Experts of a small language model: 33.8M parameters, 319M tokens.
Below are experts of layer 8 (counted from 0) of a mixture-of-experts language model. Rows are named router (the router's row for the expert), down (a neuron's output weights, with its number) and show model dimensions 0-191. Each number is 50 + 10 x the weight over its row's rms, rounded and kept within 0 to 99.
After each expert's rows: a language model's description of what the expert responds to. This comes from a sample of Wikipedia text that the model never trained on.

# expert 31
router:42 36 42 54 52 54 47 62 57 58 51 62 53 38 42 71 66 41 37 57 49 54 40 58 57 46 51 61 45 47 47 57 67 35 59 51 46 50 45 31 49 53 57 41 58 38 55 50 52 26 48 43 60 47 51 56 48 45 47 66 43 46 62 47 45 42 50 68 72 43 55 61 46 38 48 53 69 64 44 42 61 53 56 59 42 52 61 36 49 49 43 48 53 47 39 42 66 39 53 62 45 45 24 53 51 45 69 52 39 29 53 49 50 55 54 46 60 19 56 40 51 61 62 51 43 35 49 46 42 55 57 53 36 56 61 50 26 37 49 61 54 48 28 53 48 38 48 50 56 65 46 60 52 31 50 67 69 41 43 57 57 46 78 45 67 37 57 56 60 47 56 55 55 69 55 35 65 61 48 55 49 41 68 56 49 42 48 43 40 34 45 60
down0:49 41 39 53 55 45 39 51 49 55 51 47 72 58 50 42 36 68 60 73 45 32 42 54 55 50 58 40 61 50 47 55 53 59 43 63 58 51 46 49 31 59 63 45 55 47 51 49 50 58 50 50 55 54 58 39 45 70 56 68 65 58 54 48 51 41 30 42 65 45 58 66 57 62 39 57 33 44 46 46 52 45 50 47 33 36 51 44 59 50 50 51 51 41 41 31 43 61 63 43 69 44 51 60 51 67 44 54 45 45 51 63 57 46 46 59 45 36 68 39 44 53 43 26 61 56 31 55 58 44 43 52 62 49 58 59 49 35 46 53 54 32 63 29 64 80 36 65 47 44 51 49 58 52 44 65 25 65 56 52 51 53 64 36 52 57 38 56 52 59 46 58 31 52 48 39 45 44 46 61 68 40 52 47 48 46 56 49 79 58 51 47
down1:38 70 46 53 52 50 48 36 58 47 56 46 68 59 45 68 52 61 57 44 52 48 50 51 54 42 45 42 49 44 45 42 39 42 57 53 56 58 56 48 58 50 60 49 46 50 65 62 51 69 52 44 34 59 42 23 36 49 70 46 29 46 42 59 57 42 39 48 44 48 38 30 48 32 50 55 42 57 53 35 56 52 60 55 41 46 57 43 61 42 59 66 43 54 43 35 50 67 55 54 24 45 37 67 50 33 58 58 53 49 59 50 58 46 56 40 41 45 53 57 53 46 56 49 58 47 45 25 75 55 26 55 46 43 60 58 52 37 77 63 43 57 42 48 50 49 50 45 41 44 44 69 51 43 54 44 67 36 39 45 44 44 70 56 55 66 44 37 66 57 64 35 45 60 45 56 40 66 49 61 47 58 51 58 63 35 61 50 58 36 41 39
Final pieces of foreign personal, club, and place names, often accented and in tables, like Bahrain, Machida, Sébastien, Vålerenga.

# expert 49
router:46 51 53 49 65 38 51 45 56 54 55 44 73 44 47 37 74 43 34 43 57 53 47 65 65 45 58 61 45 62 51 61 48 37 46 68 41 49 39 42 57 56 61 50 48 46 54 42 48 49 49 41 54 51 33 42 46 33 48 60 35 51 66 41 41 54 50 66 67 41 65 66 38 53 48 44 69 62 50 41 64 54 70 60 40 49 61 45 54 59 49 58 51 54 55 28 63 51 45 58 40 50 26 55 48 48 58 57 33 49 56 30 62 46 62 49 67 32 45 62 57 65 59 50 39 51 51 64 44 59 66 59 43 62 70 68 39 61 52 65 67 50 49 54 56 43 48 43 49 71 58 43 41 42 44 45 68 51 30 65 57 42 65 43 41 35 32 44 54 51 65 35 49 59 51 41 59 55 42 46 50 40 48 45 38 53 55 53 43 57 50 41
down0:51 43 51 56 58 53 58 57 40 40 55 53 44 53 46 54 48 33 53 48 59 45 78 53 56 53 53 55 41 42 45 45 53 50 40 64 48 49 57 45 59 53 54 18 38 58 50 54 45 42 36 48 46 54 49 43 37 46 53 45 57 48 62 41 60 42 39 58 55 43 39 46 36 35 51 59 39 58 31 42 48 37 54 51 56 48 52 40 41 31 32 60 53 59 54 61 56 39 22 57 46 38 46 46 46 41 40 32 50 58 58 60 35 62 61 47 47 60 43 43 52 38 37 62 68 39 30 30 51 68 28 59 41 29 39 28 36 42 47 37 44 45 48 33 44 47 46 54 56 41 64 44 42 46 51 63 70 68 39 50 56 48 57 58 38 31 44 53 36 41 58 36 39 66 63 41 60 51 55 37 56 49 57 38 38 55 55 51 43 46 40 56
down1:59 32 53 47 10 58 61 57 46 35 47 51 59 57 60 50 43 37 56 51 59 40 41 36 40 51 58 55 49 48 68 35 51 44 53 42 64 53 69 42 54 53 44 51 58 46 54 47 55 58 57 54 49 60 68 58 47 52 52 47 36 55 59 51 64 51 58 57 41 40 47 39 36 53 42 26 50 29 56 24 47 62 49 61 43 33 39 39 64 60 59 56 49 51 43 51 56 51 57 46 56 38 45 68 63 49 54 55 37 60 60 49 54 35 52 32 42 55 42 42 60 56 62 37 45 63 72 38 50 36 41 49 40 45 63 57 36 29 55 52 39 44 50 48 46 47 51 45 54 56 38 58 54 41 56 36 49 49 47 56 65 46 50 45 51 43 34 57 50 58 60 43 62 59 54 40 51 53 37 61 29 58 43 25 64 28 41 46 42 47 58 36
Sports, music, and film role nouns and verbs in career and season narratives, like played, quarterback, draw, album, coach.

# expert 6
router:40 48 49 58 57 41 55 66 65 60 65 55 52 49 54 53 64 38 34 59 62 44 43 54 59 51 54 58 56 47 55 47 53 37 52 46 44 61 46 34 50 48 50 52 66 49 53 33 37 29 50 51 65 52 63 53 48 45 42 61 46 61 54 38 34 37 54 68 56 41 54 68 44 35 59 40 56 46 38 45 65 63 60 43 47 52 50 38 53 43 46 50 45 42 46 39 59 42 60 70 39 57 29 57 46 53 64 47 42 27 56 34 54 52 58 43 56 19 51 50 39 58 60 49 39 50 41 45 48 50 68 63 50 67 68 46 41 64 52 60 58 64 43 44 44 52 54 51 56 65 47 59 47 27 41 71 66 57 34 60 51 43 68 55 51 38 64 52 47 67 57 56 54 67 57 48 52 55 39 42 49 36 60 58 61 36 57 50 27 37 42 62
down2:70 34 46 47 39 44 60 57 47 40 53 52 27 47 50 53 47 44 56 45 44 60 45 54 44 47 59 36 38 38 53 53 62 48 38 50 28 58 46 66 52 56 48 53 45 50 44 45 45 50 52 42 57 49 52 48 52 46 81 42 68 51 47 47 37 38 45 50 35 49 37 57 38 45 54 61 53 62 54 63 39 54 52 31 53 60 35 44 68 49 49 70 30 42 47 45 37 33 39 33 53 73 78 31 42 69 55 36 49 60 58 45 47 49 39 56 38 53 57 49 58 57 45 59 63 35 51 54 53 63 35 50 53 46 67 45 66 39 38 44 62 62 48 63 58 40 59 50 63 35 58 41 50 60 49 68 51 50 52 43 45 51 49 26 55 58 55 42 61 66 54 49 36 35 57 34 60 44 49 56 54 66 52 59 58 42 47 46 43 37 45 45
down3:41 45 75 53 56 58 46 43 37 46 59 48 18 49 50 42 51 46 46 41 62 59 51 64 52 38 55 63 64 31 49 69 45 40 50 56 57 38 57 59 60 41 54 68 60 52 41 45 61 67 39 41 49 43 51 55 58 46 54 56 49 49 61 47 54 58 43 64 43 56 38 49 52 36 54 57 69 51 63 63 52 65 50 59 68 49 60 56 29 34 35 54 42 48 65 52 51 66 47 40 47 48 50 63 56 59 46 50 44 47 47 50 60 43 48 52 51 66 48 51 41 62 57 54 57 66 50 34 66 39 62 46 65 68 54 29 36 36 33 57 38 52 49 35 55 36 46 44 35 60 60 50 62 60 40 53 37 54 32 52 44 55 70 30 40 38 53 49 50 64 28 39 56 30 52 57 42 59 50 34 45 56 50 48 41 59 41 51 53 47 45 38
Surname tokens and their word pieces inside people's full names in lists and cast credits, such as Johnson, -ović, Bennett, Rosenth-al.

# expert 10
router:32 43 41 65 69 45 63 59 57 50 59 46 64 47 61 53 66 54 44 44 50 43 45 70 47 53 55 60 39 53 56 45 38 42 52 62 49 60 35 50 54 57 69 43 59 35 46 51 38 42 51 54 58 58 41 51 45 31 47 69 37 62 75 33 45 47 52 71 53 60 56 56 40 39 41 51 54 71 39 50 45 49 50 45 32 60 52 28 62 49 49 67 53 46 51 38 74 55 56 60 33 43 36 52 54 41 52 41 34 47 53 24 49 53 63 51 57 30 49 46 51 57 41 64 41 57 36 66 33 52 59 59 42 58 67 57 42 46 45 53 56 58 44 55 45 49 29 60 34 68 59 52 44 55 37 56 60 56 38 55 48 52 49 41 57 29 41 53 60 61 55 43 59 54 58 50 55 59 44 34 55 48 56 37 38 55 62 50 46 57 44 54
down0:51 43 48 57 61 48 36 32 44 31 57 49 29 42 59 64 54 51 66 46 49 58 48 38 53 51 66 57 47 62 45 51 71 48 55 45 52 52 44 64 61 57 44 48 44 50 53 72 59 69 54 51 70 62 53 50 56 54 40 60 36 49 42 48 54 33 59 51 56 41 55 39 65 45 51 48 50 53 43 45 45 53 50 62 66 48 19 48 46 35 59 40 68 41 43 66 31 54 35 58 42 61 42 52 56 49 45 49 60 58 70 40 52 41 53 41 55 73 63 49 33 62 51 27 34 60 53 53 50 42 43 42 46 54 54 25 56 46 68 55 49 53 47 70 46 45 48 49 65 47 49 52 47 55 50 51 33 49 31 61 43 34 58 35 51 35 48 65 40 52 65 40 51 56 45 54 62 50 52 43 40 23 44 55 59 65 47 51 46 57 56 39
down1:54 53 43 47 63 49 40 50 55 47 56 45 25 48 40 66 41 56 59 60 39 59 49 57 58 46 41 32 48 46 50 46 62 56 72 39 56 41 30 54 55 64 50 58 57 44 34 46 54 53 53 30 54 67 71 58 47 47 54 66 55 58 39 47 33 53 44 35 39 40 52 56 38 44 43 39 33 46 54 42 56 68 27 37 50 44 40 66 42 45 58 58 52 63 52 56 49 48 69 51 54 51 51 33 48 38 38 33 56 50 40 53 76 42 47 55 45 67 46 59 56 39 42 54 48 57 75 28 39 56 52 43 48 42 66 26 52 60 53 47 51 69 32 60 42 57 38 51 50 58 55 49 52 55 55 64 42 54 58 64 45 56 48 50 49 58 49 64 60 49 57 31 50 53 70 62 53 62 42 49 50 56 45 43 45 34 51 67 55 42 53 63
Past-tense verbs, particles and time nouns in biographical or historical narration, such as up, out, began, died, night, days.

# expert 35
router:50 45 51 62 81 47 42 54 48 62 55 46 64 65 56 51 59 39 53 72 60 50 49 56 40 51 48 44 37 55 63 45 52 35 64 58 51 57 34 39 57 60 60 46 63 43 41 50 39 34 68 55 60 50 37 65 53 46 58 57 43 49 60 42 39 38 63 60 67 63 62 41 25 59 59 54 62 63 52 50 61 48 68 49 37 49 55 43 57 61 38 69 30 62 46 41 58 46 71 61 43 55 34 57 53 47 52 50 56 47 47 37 45 49 39 58 52 32 53 46 56 51 65 39 24 59 47 67 55 45 52 44 46 71 58 56 59 58 51 66 62 46 50 48 43 51 38 41 55 45 51 51 56 47 33 51 59 58 39 58 63 34 53 59 44 45 49 59 67 58 47 34 61 56 52 41 69 61 43 48 48 25 46 42 51 35 58 41 52 49 43 48
down0:38 53 60 55 55 38 31 41 37 36 49 49 39 73 60 47 56 37 53 47 57 51 60 61 26 30 45 45 42 50 45 52 67 46 38 42 64 54 53 42 60 42 65 43 50 58 48 60 50 38 50 61 56 44 51 52 58 42 50 42 50 37 42 39 49 42 30 38 45 25 72 32 42 53 51 50 46 64 47 55 44 49 41 39 56 43 55 59 43 51 54 60 60 48 60 51 38 37 35 45 44 51 42 42 50 46 47 45 70 48 73 46 50 57 42 49 50 71 41 49 53 59 58 68 44 50 44 60 57 53 43 58 56 45 39 40 50 58 69 36 39 29 62 40 50 56 60 51 58 47 70 55 49 43 43 52 44 66 42 59 45 47 47 55 50 50 70 59 34 55 30 46 26 70 59 51 40 42 53 43 54 50 36 43 47 59 43 78 66 52 62 50
down1:73 45 39 29 52 39 63 52 43 30 41 52 49 66 51 50 58 33 37 45 48 59 46 64 68 59 37 47 54 44 29 42 58 57 55 31 52 63 47 54 49 72 54 49 55 48 53 50 49 53 58 40 47 27 51 54 55 41 60 70 42 37 36 42 47 50 54 45 46 44 63 64 53 53 53 32 32 26 61 45 40 56 52 45 44 72 38 48 52 61 59 54 52 49 44 42 60 46 55 48 48 50 58 68 45 51 58 42 53 52 47 51 45 42 23 52 55 37 55 53 64 49 32 47 52 57 60 72 48 48 36 57 46 60 50 36 66 64 62 52 30 60 48 46 41 65 49 48 58 68 36 43 42 49 64 48 41 48 52 57 45 42 60 54 50 27 46 57 55 51 48 68 62 47 50 48 68 51 65 46 51 41 66 40 59 37 43 47 64 45 45 37
Single capital letters beginning names or codes, often N, T, M, e.g. Big T-en, 2005 E-C, sisters M-abel.

# expert 44
router:37 50 51 61 60 39 41 56 46 51 34 47 60 34 48 59 68 36 44 58 55 43 43 47 33 43 51 53 45 61 65 44 63 40 57 57 61 51 43 47 48 57 61 37 54 50 47 44 32 38 47 46 52 51 39 60 50 40 41 57 45 46 61 43 40 44 63 70 67 48 55 66 42 40 53 51 57 45 49 39 61 51 85 52 42 55 56 30 56 54 47 56 37 39 43 44 61 36 55 53 38 47 26 54 55 50 54 49 31 35 48 40 37 57 52 41 57 26 45 48 46 63 51 51 31 33 38 62 38 57 64 72 37 55 65 51 34 53 50 63 54 49 32 47 52 46 47 51 50 63 55 43 53 43 49 62 54 57 36 51 62 46 65 40 53 42 61 41 57 68 63 40 59 56 61 42 64 54 47 40 31 42 68 54 50 26 48 46 42 52 45 62
down0:52 49 52 29 60 49 58 44 54 46 53 35 72 39 45 53 61 51 65 53 35 56 52 34 38 46 38 57 68 62 40 42 54 53 55 59 48 65 48 62 35 49 65 38 49 62 45 54 49 56 29 68 59 67 49 57 44 40 41 41 45 38 49 61 32 53 47 48 59 46 58 52 41 50 48 52 51 38 54 56 41 54 40 44 43 44 60 53 46 68 59 45 42 35 36 37 51 37 21 38 56 61 72 53 31 56 53 49 72 62 49 55 44 58 52 47 52 22 37 53 55 61 55 49 60 39 42 34 58 46 47 46 39 39 45 69 49 36 52 44 57 49 52 56 42 31 47 63 43 42 57 45 50 49 46 56 47 52 40 35 59 48 56 63 41 66 56 57 51 63 56 54 47 67 42 32 46 45 52 61 33 44 47 42 50 35 58 58 48 72 59 30
down1:48 45 45 65 45 76 55 50 49 48 36 52 11 56 38 54 36 54 42 46 43 56 50 55 48 48 66 47 51 51 41 62 43 56 37 39 38 61 43 41 48 63 36 50 65 56 58 46 41 45 46 51 65 56 63 33 57 58 37 45 59 42 60 55 58 41 43 60 50 50 54 51 55 51 46 54 41 48 55 60 43 36 41 46 39 72 29 53 32 45 54 44 56 59 52 47 44 65 48 53 56 53 55 57 50 34 41 47 34 22 32 41 36 39 66 52 41 73 28 59 51 51 33 60 52 47 69 27 44 61 48 44 42 45 43 43 36 66 57 60 46 49 52 52 51 63 46 58 43 46 48 50 42 31 38 58 39 65 58 47 29 43 59 46 48 57 43 56 43 49 53 54 45 65 38 55 56 44 40 46 51 67 29 55 55 52 40 63 49 51 46 47
Final or key words of geographic and institutional names: United States, County, River, Creek, Railway, Wisconsin, League.

# expert 4
router:43 43 39 51 44 32 51 52 63 46 72 46 69 33 47 54 55 36 40 52 61 60 41 69 53 47 46 54 51 45 52 46 70 34 50 55 46 50 43 27 54 47 69 64 52 51 56 49 41 57 55 45 72 69 55 63 50 32 59 71 33 50 51 40 45 37 41 67 59 55 51 49 46 54 35 54 68 56 49 39 45 52 61 52 46 66 54 57 45 51 43 59 34 50 58 53 57 52 55 54 50 61 48 60 54 54 48 28 43 43 64 27 69 53 55 40 50 36 41 36 46 58 49 53 34 40 62 70 40 44 59 51 44 65 60 63 35 61 49 57 59 67 35 59 43 44 50 49 44 57 44 58 43 43 47 55 73 60 35 52 63 41 58 58 54 35 49 52 31 48 47 36 49 70 56 41 51 46 41 44 42 41 54 45 51 29 53 45 37 52 53 43
down0:66 50 49 50 56 56 50 53 43 59 50 49 74 72 38 46 53 45 63 61 60 43 39 38 42 59 41 51 64 40 45 51 50 50 44 56 55 63 55 54 39 48 47 57 59 46 59 55 50 47 69 53 39 57 56 56 51 50 47 50 54 52 51 54 31 42 56 51 54 64 25 61 46 27 61 62 50 54 46 43 44 59 56 52 30 37 58 46 39 44 58 40 40 65 46 37 54 43 51 64 38 50 38 55 49 56 31 43 67 56 46 54 47 60 50 61 49 55 46 40 69 52 34 39 41 37 60 57 54 56 54 46 57 55 52 65 52 48 71 34 46 42 47 54 68 45 63 34 64 45 30 50 60 69 65 53 62 43 39 49 36 52 56 56 56 63 47 30 52 73 67 33 44 43 54 29 62 63 33 47 40 61 59 53 39 62 47 67 50 52 35 65
down1:60 48 47 65 55 53 55 54 41 46 62 50 69 26 37 53 41 47 49 35 64 58 62 40 38 44 39 53 35 73 51 34 38 55 52 33 47 58 50 63 59 56 67 48 64 36 50 43 29 55 47 70 41 46 53 41 45 46 52 48 43 44 67 56 49 69 55 48 49 57 48 39 33 56 44 58 50 59 56 58 58 50 38 54 58 49 79 45 43 40 60 44 32 55 42 38 58 57 43 59 56 57 43 58 61 44 38 50 45 32 50 65 43 43 58 64 43 20 61 61 45 38 41 68 51 27 51 50 50 61 45 69 60 49 49 47 53 45 57 58 65 41 54 53 56 56 49 46 34 58 47 35 55 43 49 65 51 42 61 52 40 50 56 33 47 37 35 45 63 31 54 50 55 48 45 38 48 52 32 49 54 55 53 63 43 40 38 44 39 58 60 62
Short lowercase or capitalized pieces, especially particles inside European names like de, van, der, und, l, al, El, Le.

# expert 25
router:48 38 55 54 67 37 64 54 45 56 46 47 59 50 66 51 64 41 39 49 53 50 60 43 40 45 54 57 40 56 55 46 58 43 57 72 51 50 40 48 52 48 58 36 62 45 47 35 50 41 54 62 59 54 44 64 46 39 33 62 31 43 50 40 33 49 41 68 62 52 54 62 50 45 56 64 64 58 42 51 59 55 70 43 47 61 64 44 42 48 36 59 45 49 49 54 69 49 68 63 49 54 33 52 54 57 58 57 46 32 51 24 54 50 51 39 51 24 34 31 38 58 62 37 34 51 55 56 50 44 64 59 47 60 60 62 36 45 60 65 51 46 30 58 52 44 44 44 42 58 44 58 45 53 41 72 60 57 29 49 53 47 67 48 54 31 43 49 68 55 44 43 53 56 52 60 64 60 43 47 41 40 63 35 54 39 62 48 42 64 54 64
down0:34 45 40 63 34 36 36 38 52 38 63 19 34 40 62 54 57 62 43 24 49 53 57 51 47 47 54 52 53 33 50 41 38 64 48 56 49 48 48 62 58 42 44 49 63 37 59 39 48 40 37 48 57 63 58 52 44 54 34 56 58 45 46 40 50 57 63 62 51 63 56 54 45 38 42 48 45 43 60 57 41 47 58 36 54 54 43 45 38 65 43 69 40 38 65 48 54 45 45 73 47 33 32 51 50 40 62 50 64 59 57 46 44 52 67 60 38 57 60 53 54 64 45 51 43 45 55 39 45 56 28 65 40 63 30 61 56 43 47 56 54 54 45 31 47 59 51 63 41 65 42 63 33 51 65 50 37 35 48 44 53 24 45 52 51 53 61 45 60 55 48 68 49 54 51 49 69 48 40 37 50 43 56 44 40 65 50 47 40 52 65 55
down1:70 53 53 55 50 50 36 65 49 58 41 65 37 37 47 35 31 47 53 34 58 42 38 52 56 43 49 59 41 46 52 46 49 36 49 34 54 58 50 53 46 58 46 42 41 51 74 37 48 53 31 57 41 36 51 41 42 47 32 48 65 52 47 50 45 56 39 61 49 49 48 63 67 63 57 50 51 51 50 46 61 39 61 65 60 51 46 43 62 38 30 52 60 61 45 38 60 50 50 32 41 41 41 53 47 65 47 33 48 42 46 28 69 54 52 54 64 70 66 69 49 52 57 49 48 49 50 40 62 38 26 44 46 54 47 61 44 59 48 64 34 54 54 41 43 23 48 50 53 54 66 48 33 57 42 48 58 54 52 60 44 40 47 42 41 45 47 47 57 54 70 38 42 50 53 52 37 63 53 51 43 63 39 43 20 32 49 50 56 31 42 37
Common English words inside titles of songs, films, events, and award names, like Night, Love, Life, Best Supporting Female.

# expert 17
router:48 48 52 68 56 41 50 55 60 58 55 56 52 46 57 59 64 37 41 56 58 41 38 49 38 51 45 59 37 57 61 46 47 40 59 63 53 59 46 48 50 53 64 42 71 48 50 38 38 32 47 49 55 59 40 52 53 44 36 76 42 51 56 40 40 46 44 63 69 49 53 71 53 41 64 55 55 47 41 40 62 57 65 42 45 55 56 32 51 52 36 48 42 51 39 39 67 41 55 62 46 43 26 53 57 42 66 49 42 32 49 44 54 48 62 38 61 24 45 43 44 57 61 48 37 36 50 51 38 53 70 68 37 63 62 48 24 57 60 59 41 47 36 55 53 52 44 46 53 56 50 48 43 36 47 61 66 55 31 60 64 47 65 45 52 37 63 55 55 65 52 50 64 59 63 53 61 62 38 42 40 31 60 51 61 32 49 53 48 45 41 65
down1:55 53 55 38 53 66 33 34 43 33 54 41 66 44 45 55 51 38 45 53 41 48 31 65 67 55 39 34 50 65 56 61 52 49 49 49 60 51 63 38 45 46 54 36 47 39 54 68 38 43 60 48 49 66 54 54 58 46 55 61 55 50 54 48 61 58 42 43 48 47 52 59 60 60 35 40 49 38 55 39 51 29 38 45 39 63 35 27 57 54 55 63 36 45 55 54 59 51 65 78 56 54 53 60 48 43 45 62 48 31 44 54 40 44 32 38 41 34 47 54 59 59 43 59 67 61 63 49 37 58 52 35 60 46 40 53 67 67 45 54 44 64 45 52 49 46 38 51 50 58 47 55 53 56 62 64 46 52 41 51 45 65 68 44 54 66 36 59 48 58 61 60 60 74 57 57 37 42 58 63 57 40 46 64 53 65 49 27 57 61 48 49
down2:46 49 45 53 51 42 48 40 60 60 46 53 34 54 61 47 48 33 57 40 38 55 48 54 43 82 43 46 62 47 57 68 49 53 60 43 53 58 51 49 54 60 53 52 47 62 48 48 63 44 45 58 50 38 63 58 43 49 40 73 60 54 64 50 62 56 55 57 30 42 67 38 53 48 29 48 48 61 52 35 32 40 52 48 51 43 45 54 62 36 65 38 35 30 51 42 51 50 45 46 40 50 53 57 65 29 54 51 47 48 38 58 60 35 48 63 52 56 41 60 32 52 38 63 63 45 49 65 30 49 46 46 33 47 44 32 38 58 68 64 58 58 60 31 34 37 55 35 48 51 56 54 46 44 55 66 18 50 59 46 61 46 48 45 52 50 58 45 46 71 52 47 35 57 44 43 37 50 56 43 51 55 49 40 60 50 32 43 61 37 56 66
Final pieces of surnames, place and company names, such as -ville, -ford, -ton, Wilson, Jackson, Low-ry, Shan-x-i.

# expert 52
router:38 30 41 59 65 41 54 57 70 37 71 53 78 67 48 57 51 50 51 49 56 47 44 55 61 45 60 57 34 55 48 59 43 34 52 66 53 46 45 52 50 55 53 55 60 37 48 50 40 51 51 58 60 55 41 69 43 27 55 64 51 57 69 38 39 57 51 67 56 51 56 64 40 37 46 45 46 64 47 65 52 57 54 48 54 44 59 48 50 46 53 74 58 43 57 45 61 43 55 65 51 43 47 51 45 43 60 47 43 41 63 38 49 52 45 53 60 26 60 47 71 53 45 56 35 57 59 67 42 48 63 58 38 73 64 59 36 57 54 66 62 61 53 54 62 35 55 53 53 57 53 37 47 48 42 54 69 57 35 69 60 36 52 50 59 31 44 43 50 63 58 63 60 68 59 38 49 59 44 48 50 33 56 39 40 46 46 55 48 46 56 58
down2:60 25 30 55 58 52 50 57 42 53 67 46 49 62 65 52 51 51 52 58 30 44 53 49 39 48 40 59 49 30 55 38 34 41 62 65 41 58 46 46 39 60 59 39 42 47 46 46 38 48 54 46 63 53 59 49 73 49 31 51 60 72 41 55 26 41 41 41 53 38 51 46 55 53 64 50 52 63 66 50 54 52 59 64 39 47 43 62 43 64 66 72 68 45 41 58 57 43 43 66 52 48 57 55 53 46 52 41 55 51 54 62 53 66 46 32 54 37 47 68 41 32 64 50 42 54 43 67 56 60 49 47 54 45 56 38 42 47 58 43 40 56 59 40 54 52 53 53 46 55 47 50 43 52 41 47 51 67 62 54 74 54 41 32 54 32 53 53 63 49 41 52 39 61 51 29 57 31 44 56 47 65 45 49 36 41 39 52 41 54 72 61
down3:55 49 51 34 44 50 63 51 42 53 63 44 65 42 39 69 36 43 46 47 46 44 60 49 71 42 56 30 61 32 56 43 38 45 62 61 60 53 76 38 59 52 39 49 65 49 33 48 43 31 50 65 37 36 58 56 48 36 69 48 46 60 64 52 51 44 54 53 46 60 45 52 49 36 50 53 51 42 48 50 63 65 56 60 47 69 46 27 59 24 56 54 68 52 49 54 59 17 42 52 53 53 65 45 59 49 53 58 62 69 59 62 56 40 54 51 39 47 47 63 55 48 48 60 37 41 44 66 55 50 41 49 55 40 60 59 26 52 49 48 42 49 57 35 46 55 59 48 58 36 42 47 62 34 60 62 38 42 45 60 42 51 51 54 55 53 49 52 40 41 44 68 53 56 61 65 44 52 64 56 37 60 54 47 48 50 70 45 62 49 61 47
Verb stems and word pieces awaiting suffixes like -ed, -ing, -ation, such as found, kill, develop, cul(min)ating, to(pp)led.

# expert 19
router:39 45 53 60 59 59 43 57 57 49 43 36 61 43 56 56 67 41 43 51 51 44 43 52 63 48 62 58 39 49 58 49 55 42 50 70 54 60 43 38 55 54 60 57 60 37 48 51 35 22 53 44 64 66 58 62 53 32 56 58 40 50 52 35 35 46 48 60 60 42 53 66 53 44 53 56 60 53 34 47 59 56 45 38 44 50 62 55 51 45 37 60 49 41 38 46 54 36 44 72 45 60 34 58 53 51 54 49 47 24 47 46 44 55 41 40 51 18 46 45 44 64 46 55 28 32 50 47 41 52 52 54 43 69 51 46 42 48 28 65 55 63 37 53 52 47 51 48 67 63 46 52 56 31 40 56 70 57 31 68 70 48 72 54 51 50 65 53 47 63 62 63 54 63 64 55 59 58 50 51 40 49 60 48 49 35 44 49 44 50 42 60
down1:56 46 50 55 53 60 43 54 34 67 53 68 73 67 54 42 21 55 42 34 66 42 52 45 56 48 51 47 48 52 50 46 57 61 49 60 61 60 61 53 40 56 54 60 54 41 46 56 49 60 38 54 58 31 53 50 49 50 68 45 34 54 25 48 44 50 47 45 49 54 45 63 53 62 60 40 51 33 41 58 53 60 29 63 43 37 37 51 41 53 39 68 50 45 53 49 33 63 55 61 54 75 47 51 42 39 59 71 70 40 56 57 48 48 36 44 49 22 38 56 49 52 47 57 59 54 52 69 55 51 54 56 54 47 51 59 57 67 50 43 56 68 30 53 66 53 49 54 28 55 51 47 59 50 49 42 44 56 44 47 49 38 44 56 76 55 52 52 68 47 51 47 54 40 44 64 65 46 52 55 33 54 51 40 50 60 48 46 64 29 44 57
down2:45 68 57 43 59 44 52 44 67 57 66 49 77 53 67 51 43 58 52 60 48 57 44 62 47 55 40 54 70 34 61 59 60 72 41 43 37 50 58 36 59 40 57 49 32 46 33 58 38 60 56 45 28 56 40 44 50 57 39 52 51 66 51 49 56 55 57 61 37 41 62 45 31 44 58 61 57 50 46 63 58 49 62 40 72 61 50 54 50 48 55 51 32 56 39 39 51 44 48 49 37 63 45 53 55 33 56 61 37 50 57 38 55 49 47 59 52 22 33 49 52 46 38 58 44 63 58 35 29 43 55 56 55 50 35 46 53 63 41 46 51 56 53 67 40 42 37 53 54 49 38 55 50 41 47 46 46 40 56 35 57 51 47 59 42 39 48 57 49 56 48 42 73 64 54 25 57 46 59 47 46 50 56 57 45 57 58 38 51 54 58 81
Inner syllables of foreign, mostly Slavic, Turkish, or Central Asian words and names, like Copenhagen, Pyatigorsk, Fenerbahçe, with diacritic letters.

# expert 55
router:44 41 41 54 62 36 61 55 47 51 65 31 63 52 48 50 69 37 56 63 60 57 50 53 46 49 49 57 47 47 67 57 64 31 47 64 54 49 38 30 59 54 64 59 61 34 50 39 39 38 60 53 50 60 54 67 55 35 66 60 28 41 59 34 27 46 53 64 67 63 55 43 31 56 58 50 58 65 49 57 51 55 73 43 44 56 51 44 51 51 49 60 36 53 49 31 53 48 52 56 53 61 29 57 59 50 49 44 53 36 51 41 46 48 38 54 58 35 51 53 60 59 55 51 48 60 40 65 44 52 54 37 44 55 59 58 49 66 41 59 58 60 48 44 47 41 50 55 48 63 41 52 50 32 30 63 67 63 33 56 52 37 54 75 48 37 37 61 69 56 54 52 58 48 51 36 52 59 36 37 44 50 46 57 46 31 55 45 43 58 54 38
down1:37 57 32 57 61 62 47 61 58 36 50 66 63 36 36 51 61 49 42 56 53 51 33 64 49 61 55 73 63 46 43 69 54 40 69 58 38 48 37 34 52 47 36 42 38 49 51 55 64 48 43 55 47 54 34 36 57 60 51 44 60 37 48 48 63 50 52 53 28 56 40 46 51 57 59 53 53 60 37 35 59 40 56 35 34 53 43 50 40 46 54 68 58 58 43 45 38 30 51 49 54 54 62 54 45 54 70 48 39 40 53 64 52 44 53 52 49 43 40 41 53 52 60 62 43 33 48 31 37 57 26 52 64 47 72 57 35 37 59 58 46 34 59 51 57 43 56 49 56 37 57 48 50 49 59 57 37 43 48 46 74 32 56 43 46 66 44 62 60 59 49 40 40 45 41 52 57 59 67 58 58 51 42 33 36 38 57 47 46 47 42 57
down2:38 53 47 40 47 51 47 73 56 49 57 49 48 61 45 47 51 58 63 63 36 41 37 38 60 44 49 59 42 63 44 35 71 29 38 44 56 66 45 47 44 47 63 37 46 62 47 70 61 53 52 50 58 56 64 56 43 49 42 45 58 66 47 49 42 31 52 43 49 43 63 43 66 56 49 54 47 32 27 61 44 58 61 56 60 37 53 46 50 54 59 48 50 48 54 64 55 35 40 52 55 52 59 52 50 62 57 58 37 50 49 49 42 44 51 73 76 47 45 38 50 42 32 50 70 61 37 62 32 42 46 36 41 56 61 31 47 35 45 49 25 42 40 50 52 44 39 34 61 61 38 43 40 44 54 55 56 56 54 44 49 47 43 48 66 53 57 71 50 64 45 59 38 43 44 52 23 42 51 51 65 38 46 49 46 53 56 54 34 46 36 40
Single initial letters starting names or words after line breaks, hyphens, or commas, like K in Kim, P in Pakhtunkhwa.